config.toml
n_layer = 10
d_model = 96
n_experts = 80
experts_per_token = 6
d_expert = 32
d_shared_expert = 0
moe_layers = [0, 1, 2, 3, 4, 5, 6, 7, 8, 9]
routed_scale = 2.45
init_std_router = 0.0284
vocab_size = 8192
norm_eps = 1e-05
seq_len = 512
train_tokens = 257600000
steps = 8727
Below are experts of layer 3 (counted from 0) of a mixture-of-experts language model. Rows are named router (the router's row for the expert), gate (a neuron's input weights, with its number), up (a neuron's input weights, with its number), down (a neuron's output weights, with its number) and show model dimensions 0-95. Each number is 50 + 12 x the weight over its row's rms, rounded and kept within 0 to 99.
After each expert's rows: "comes after" lists some tokens at least twice as common just before its tokens as in all text. This comes from a sample of Wikipedia text that the model never trained on. Tokens count by the router's weight.

# expert 78
router:52 45 54 40 44 37 61 55 58 59 40 61 63 44 77 56 56 46 63 53 33 55 34 52 40 45 48 34 27 36 76 49 56 38 51 57 62 34 51 69 79 48 58 41 56 48 54 32 54 37 28 41 63 46 41 59 55 43 53 47 64 33 51 32 38 58 68 49 50 38 53 37 57 32 53 47 39 57 41 49 63 58 38 39 40 33 51 30 51 61 44 77 57 25 67 69
gate0:54 34 64 51 53 34 51 64 18 67 66 50 38 34 48 68 61 40 62 63 50 62 64 36 61 61 52 51 27 52 60 53 64 51 56 57 37 52 38 48 52 66 40 67 53 42 67 34 61 56 65 52 50 58 56 26 37 57 51 58 48 55 64 52 38 49 59 41 69 37 36 61 54 30 49 31 35 56 45 63 53 66 58 71 80 49 60 69 58 36 51 57 46 42 66 44
up0:54 61 36 53 46 73 47 38 78 31 32 53 69 60 53 31 35 57 41 39 54 39 42 67 38 41 46 46 70 56 42 45 43 51 46 41 67 43 62 56 47 34 61 36 46 58 34 65 39 44 31 47 52 45 46 74 59 42 48 41 43 40 39 50 66 56 45 62 39 60 66 46 53 72 47 67 68 39 52 36 52 36 40 30 21 57 33 29 41 62 55 36 52 55 38 59
down0:31 41 55 24 56 30 56 56 58 50 49 37 52 41 55 33 39 53 39 43 62 54 61 34 43 44 49 23 45 38 68 53 91 45 42 39 68 51 55 57 59 62 65 39 53 58 35 47 44 33 47 31 32 37 64 64 53 14 56 57 39 37 58 40 55 57 34 33 63 66 54 42 46 47 56 44 54 51 40 63 49 47 26 46 54 50 51 40 41 47 39 67 55 55 52 43
comes after: "-", "|", " (", "ti", " Born", " •"

# expert 67
router:53 42 57 44 48 38 63 60 53 66 53 70 51 43 73 48 71 46 67 56 41 49 25 48 39 65 50 52 33 52 63 50 53 44 44 76 50 46 46 67 61 56 57 41 60 51 57 42 54 35 34 57 63 60 56 60 54 31 53 47 56 35 45 28 30 52 54 43 53 45 52 38 60 30 55 43 36 55 49 50 53 48 45 47 40 41 32 19 54 76 45 82 68 23 60 63
gate0:51 57 82 53 39 44 67 53 49 54 62 76 47 40 60 35 51 48 52 69 45 37 58 55 41 53 43 61 34 44 55 62 42 39 30 53 64 66 54 66 74 38 43 63 62 51 50 62 53 37 28 52 52 42 66 44 45 62 65 34 61 52 52 41 32 64 63 44 48 49 56 39 73 47 56 54 49 47 48 69 65 45 44 52 41 29 48 50 70 53 76 80 55 35 61 60
up0:31 69 49 39 48 41 36 62 54 57 44 46 57 47 42 61 40 45 62 68 78 34 42 50 37 59 55 57 39 40 63 53 47 46 23 45 79 53 48 48 57 43 42 60 13 60 67 40 52 56 66 58 41 59 38 53 68 51 47 42 60 53 59 51 25 56 46 66 33 44 59 66 46 48 50 22 50 56 49 43 57 43 33 32 36 59 63 61 53 46 75 38 58 46 44 48
down0:67 50 64 74 55 39 52 56 28 63 63 53 25 69 54 48 14 44 21 49 62 58 45 40 69 47 41 51 68 44 53 57 54 56 51 47 49 37 63 25 66 39 46 46 36 43 54 42 48 51 43 54 47 51 25 67 61 54 42 61 56 50 35 41 53 59 27 35 54 53 49 42 55 51 45 76 57 51 55 43 35 35 69 36 52 45 44 42 46 35 44 51 68 48 49 30
comes after: "-", "|", "–", " •", " Total", " Preceded"

# expert 25
router:56 61 63 40 31 48 61 77 65 60 58 49 59 45 63 58 63 52 60 61 35 46 43 49 35 65 33 52 46 44 53 28 63 35 38 51 50 48 50 54 53 52 52 55 55 41 42 71 34 33 31 50 52 64 74 63 48 49 71 45 60 45 63 42 51 57 54 23 66 38 68 23 81 56 64 36 41 54 40 63 54 63 45 38 54 42 50 25 57 53 44 45 55 42 50 69
gate0:45 43 45 57 56 52 61 56 63 39 68 40 36 30 66 65 48 63 36 43 67 60 61 56 24 75 52 41 37 42 59 53 51 47 52 44 69 57 81 27 46 50 39 61 62 40 50 60 59 52 49 72 49 69 73 32 50 62 62 43 39 42 52 54 60 58 29 53 50 49 62 60 50 60 52 44 32 45 52 51 40 50 55 45 70 43 50 58 55 60 33 40 50 25 18 47
up0:48 59 56 40 46 47 40 45 40 64 33 59 68 69 32 34 46 29 59 55 41 35 43 46 71 28 46 62 68 56 40 44 48 55 42 57 34 47 17 73 53 49 67 34 33 61 55 45 34 37 53 32 47 31 32 61 53 36 39 57 55 62 49 44 37 36 70 40 47 58 44 38 49 40 54 52 57 57 51 48 59 44 48 56 26 54 52 43 44 36 62 67 52 66 77 48
down0:54 46 42 39 43 17 40 32 45 49 53 67 58 42 38 47 61 49 46 48 49 37 46 51 75 33 53 38 68 44 40 67 71 54 56 57 50 66 58 41 30 36 60 50 48 60 24 41 48 50 45 41 27 45 54 47 35 45 42 48 48 40 46 63 37 53 39 56 40 59 62 57 51 46 52 56 30 42 35 57 66 40 66 46 40 65 35 32 45 65 43 59 17 63 78 53
comes after: " to", " of", " is", " and", " with", " as"

# expert 39
router:43 56 54 44 25 51 58 72 57 58 61 53 50 48 71 52 52 46 55 59 45 38 42 61 33 57 25 42 39 27 55 51 50 49 31 65 49 51 50 56 68 31 71 64 60 45 47 66 45 38 09 48 45 55 55 61 47 52 66 46 68 50 58 44 40 54 59 45 68 33 57 47 67 44 53 23 48 69 50 60 52 70 39 38 51 45 43 28 66 56 44 56 67 44 61 62
gate0:34 57 69 45 60 47 63 32 38 55 54 42 29 57 58 47 31 58 50 75 58 67 58 64 38 59 63 66 46 51 54 56 39 51 41 63 81 49 37 36 51 67 58 63 37 45 41 66 42 53 39 56 57 46 35 41 63 72 58 43 62 87 60 50 30 47 36 49 43 58 62 67 42 35 64 35 62 48 47 36 52 43 46 50 55 45 43 44 51 61 50 28 34 37 64 45
up0:54 44 34 51 41 49 39 72 62 44 41 65 72 40 37 52 64 43 49 28 42 34 42 32 64 41 38 34 48 46 53 47 65 41 60 41 26 54 64 62 50 44 49 30 68 55 64 35 52 47 60 40 36 61 67 59 31 25 37 51 38 19 47 51 63 54 67 49 57 42 34 37 62 59 39 60 32 51 52 64 40 59 49 49 48 54 64 54 44 40 52 77 60 50 42 59
down0:54 49 47 47 63 49 43 50 48 64 39 44 64 41 64 69 70 47 49 45 20 37 65 41 73 81 61 43 41 49 54 45 49 35 69 64 50 39 60 72 46 39 62 38 73 59 36 26 47 41 33 39 52 50 57 49 46 59 43 54 69 29 61 33 56 40 47 26 56 36 52 46 52 47 53 59 57 76 38 28 46 53 68 50 64 61 54 57 51 44 57 67 46 53 52 42
comes after: " of", " in", " the", " for", " to", " with"

# expert 0
router:35 55 52 26 36 53 51 67 50 59 47 61 61 26 48 54 50 50 47 61 46 43 39 60 48 53 22 49 47 43 56 50 57 56 38 65 55 56 59 54 54 32 77 51 54 46 48 27 39 52 22 63 41 60 69 68 51 45 62 38 61 41 49 33 35 66 63 36 48 41 51 45 56 44 76 49 43 51 45 74 51 57 22 40 44 43 21 47 76 48 59 60 55 40 51 58
gate0:47 47 46 34 49 57 46 47 72 42 33 55 50 28 66 66 57 63 52 64 43 76 32 28 38 29 44 36 76 58 45 63 54 69 46 47 44 43 49 55 39 46 41 39 35 47 43 55 34 55 41 44 41 36 44 33 76 41 58 35 45 53 52 58 38 29 48 23 34 29 46 34 52 39 46 43 41 67 61 55 55 57 40 38 71 66 63 50 43 47 51 50 41 56 35 51
up0:50 43 41 37 55 56 46 45 62 42 35 57 48 23 61 72 51 65 45 70 46 75 24 29 47 35 48 31 73 58 47 65 57 66 53 51 43 48 53 53 46 48 41 43 33 43 44 53 38 56 44 46 42 32 43 28 71 40 55 36 49 64 47 57 35 26 54 25 28 29 51 39 54 42 51 48 47 67 57 53 54 65 38 42 71 70 58 53 45 52 47 48 35 57 40 55
down0:59 82 69 71 43 63 51 51 48 75 35 52 41 44 60 62 37 59 45 52 73 53 49 37 45 50 37 62 41 55 46 35 51 68 44 53 46 58 34 27 36 46 53 54 48 48 40 43 39 50 67 34 53 37 66 42 31 48 48 44 48 50 49 50 67 38 62 51 35 34 52 59 30 61 51 59 51 42 70 42 55 54 34 46 42 81 62 43 35 29 51 44 48 83 47 56
comes after: "\n", " |", "\n\n", ")", "|", "="

# expert 46
router:37 60 59 49 46 48 65 55 59 65 60 59 52 46 61 73 62 50 57 72 43 40 53 78 48 56 37 32 35 56 54 43 43 47 31 68 67 48 50 54 62 27 70 60 63 40 49 28 21 42 30 63 42 52 74 54 59 49 67 51 67 53 56 36 49 54 68 40 63 44 56 48 61 57 60 35 29 64 49 52 55 49 42 26 63 46 45 35 59 57 44 61 66 52 55 53
gate0:41 34 43 59 45 46 56 51 52 58 59 49 47 67 83 51 56 52 33 58 53 31 48 35 49 39 51 47 38 61 55 74 47 52 29 73 43 63 39 53 50 41 41 40 55 61 34 12 71 51 64 40 51 46 23 48 50 65 46 53 26 52 58 64 46 57 57 45 57 66 49 54 53 42 51 31 36 63 42 46 51 42 40 47 42 43 60 31 55 47 52 69 52 72 37 73
up0:43 31 48 61 43 46 57 45 53 56 52 43 41 70 74 45 61 55 36 55 42 34 48 33 45 34 55 47 39 68 46 70 51 49 29 70 48 63 46 60 52 43 35 36 56 54 29 18 83 45 68 38 60 46 31 52 56 63 44 54 25 47 53 62 50 57 55 42 62 74 45 50 49 42 51 34 45 58 45 51 56 40 43 51 46 42 58 22 55 52 56 74 49 68 39 58
down0:40 56 56 64 50 60 61 45 33 37 59 37 71 48 67 66 48 46 36 62 49 32 53 66 51 43 51 48 51 52 52 37 45 61 48 61 58 75 23 47 34 65 66 63 69 60 45 60 40 63 34 65 63 69 53 46 28 46 50 31 63 73 52 49 68 45 60 46 28 40 67 60 40 64 48 50 31 42 56 46 43 59 63 50 41 58 44 40 56 44 38 38 63 25 33 51
comes after: " of", " in", "'", ",", " for", " to"

# expert 64
router:39 59 59 52 45 54 48 44 48 56 57 45 49 49 63 64 58 50 52 65 38 25 49 60 40 53 46 28 22 49 57 44 39 40 26 72 73 49 76 57 58 31 59 53 57 49 54 50 43 49 44 58 53 65 64 56 58 50 73 41 64 45 56 36 50 48 78 53 39 26 56 40 54 66 62 20 48 57 36 40 51 56 50 22 56 44 44 38 65 64 51 71 64 41 51 56
gate0:41 32 36 48 48 57 38 34 43 49 35 52 61 30 62 45 56 73 22 54 29 46 54 57 64 48 59 48 33 24 64 26 30 48 47 63 50 55 61 45 44 58 75 61 46 69 42 53 49 52 52 53 60 50 51 44 56 42 65 44 65 52 50 38 36 49 48 37 24 58 71 43 41 64 41 54 39 58 40 31 55 44 63 57 67 52 57 57 48 41 24 31 64 56 52 68
up0:40 33 36 39 43 53 44 34 36 43 34 40 62 39 60 49 50 67 23 52 23 53 53 46 74 59 65 45 36 22 60 35 36 45 49 63 51 57 61 43 48 60 66 57 53 64 44 58 49 55 51 46 62 54 54 42 58 40 66 50 59 54 47 34 31 39 50 33 29 63 69 44 43 69 47 50 39 56 31 33 53 53 62 64 61 51 63 54 49 43 27 26 63 64 43 59
down0:56 48 53 53 48 46 40 62 73 57 51 59 49 50 49 31 39 43 51 64 60 46 48 58 48 27 59 50 20 44 44 29 71 66 56 50 36 54 53 44 50 63 59 45 37 33 36 40 60 55 65 79 42 55 41 65 43 17 53 60 61 49 55 72 59 62 47 69 33 48 54 42 39 50 59 46 64 54 57 59 50 57 86 39 36 49 36 62 55 32 54 36 47 36 44 40
comes after: "'", " Men", " of", " in", "’", " Women"

# expert 61
router:45 60 51 50 48 46 50 63 52 69 44 57 75 16 55 58 55 30 79 51 37 36 31 48 47 66 34 51 40 44 45 47 61 53 42 59 64 53 43 50 80 42 75 47 44 50 62 54 36 41 46 65 52 62 66 52 63 45 70 37 60 41 62 43 51 72 52 51 43 41 64 43 51 43 62 58 44 50 49 55 53 53 52 53 39 47 38 39 58 64 49 59 58 32 91 53
gate0:52 42 62 41 42 57 54 31 67 32 52 65 47 40 70 56 54 50 46 31 54 32 59 58 57 41 55 50 56 49 50 65 44 35 63 47 44 50 51 41 57 66 27 54 69 66 46 63 36 65 35 12 74 64 42 52 57 56 55 44 65 49 52 62 57 57 54 43 56 58 48 48 53 74 43 64 53 33 68 43 48 65 38 57 58 43 68 38 35 75 73 50 39 67 44 38
up0:47 34 53 37 48 55 57 21 60 42 45 68 46 35 77 68 53 54 49 27 51 36 59 56 48 37 50 45 60 55 47 55 37 40 63 42 54 58 47 38 57 62 31 58 64 68 49 69 40 51 38 23 75 66 54 52 65 61 57 46 56 49 57 58 61 58 51 45 50 62 46 43 54 77 51 72 58 39 62 42 44 75 48 58 55 35 71 34 45 63 74 39 37 50 54 44
down0:54 54 47 49 59 32 47 53 48 62 59 27 64 66 63 41 58 43 64 44 74 52 49 38 54 61 77 40 60 69 59 56 81 57 55 47 36 49 51 30 42 56 53 45 52 68 69 57 52 58 53 44 68 59 46 45 39 50 66 72 32 55 49 51 56 65 40 46 45 64 51 65 66 70 61 43 56 60 55 53 61 56 73 62 54 50 67 26 64 36 61 33 33 62 60 37
comes after: " |", ";", ":", " (", "|", "S"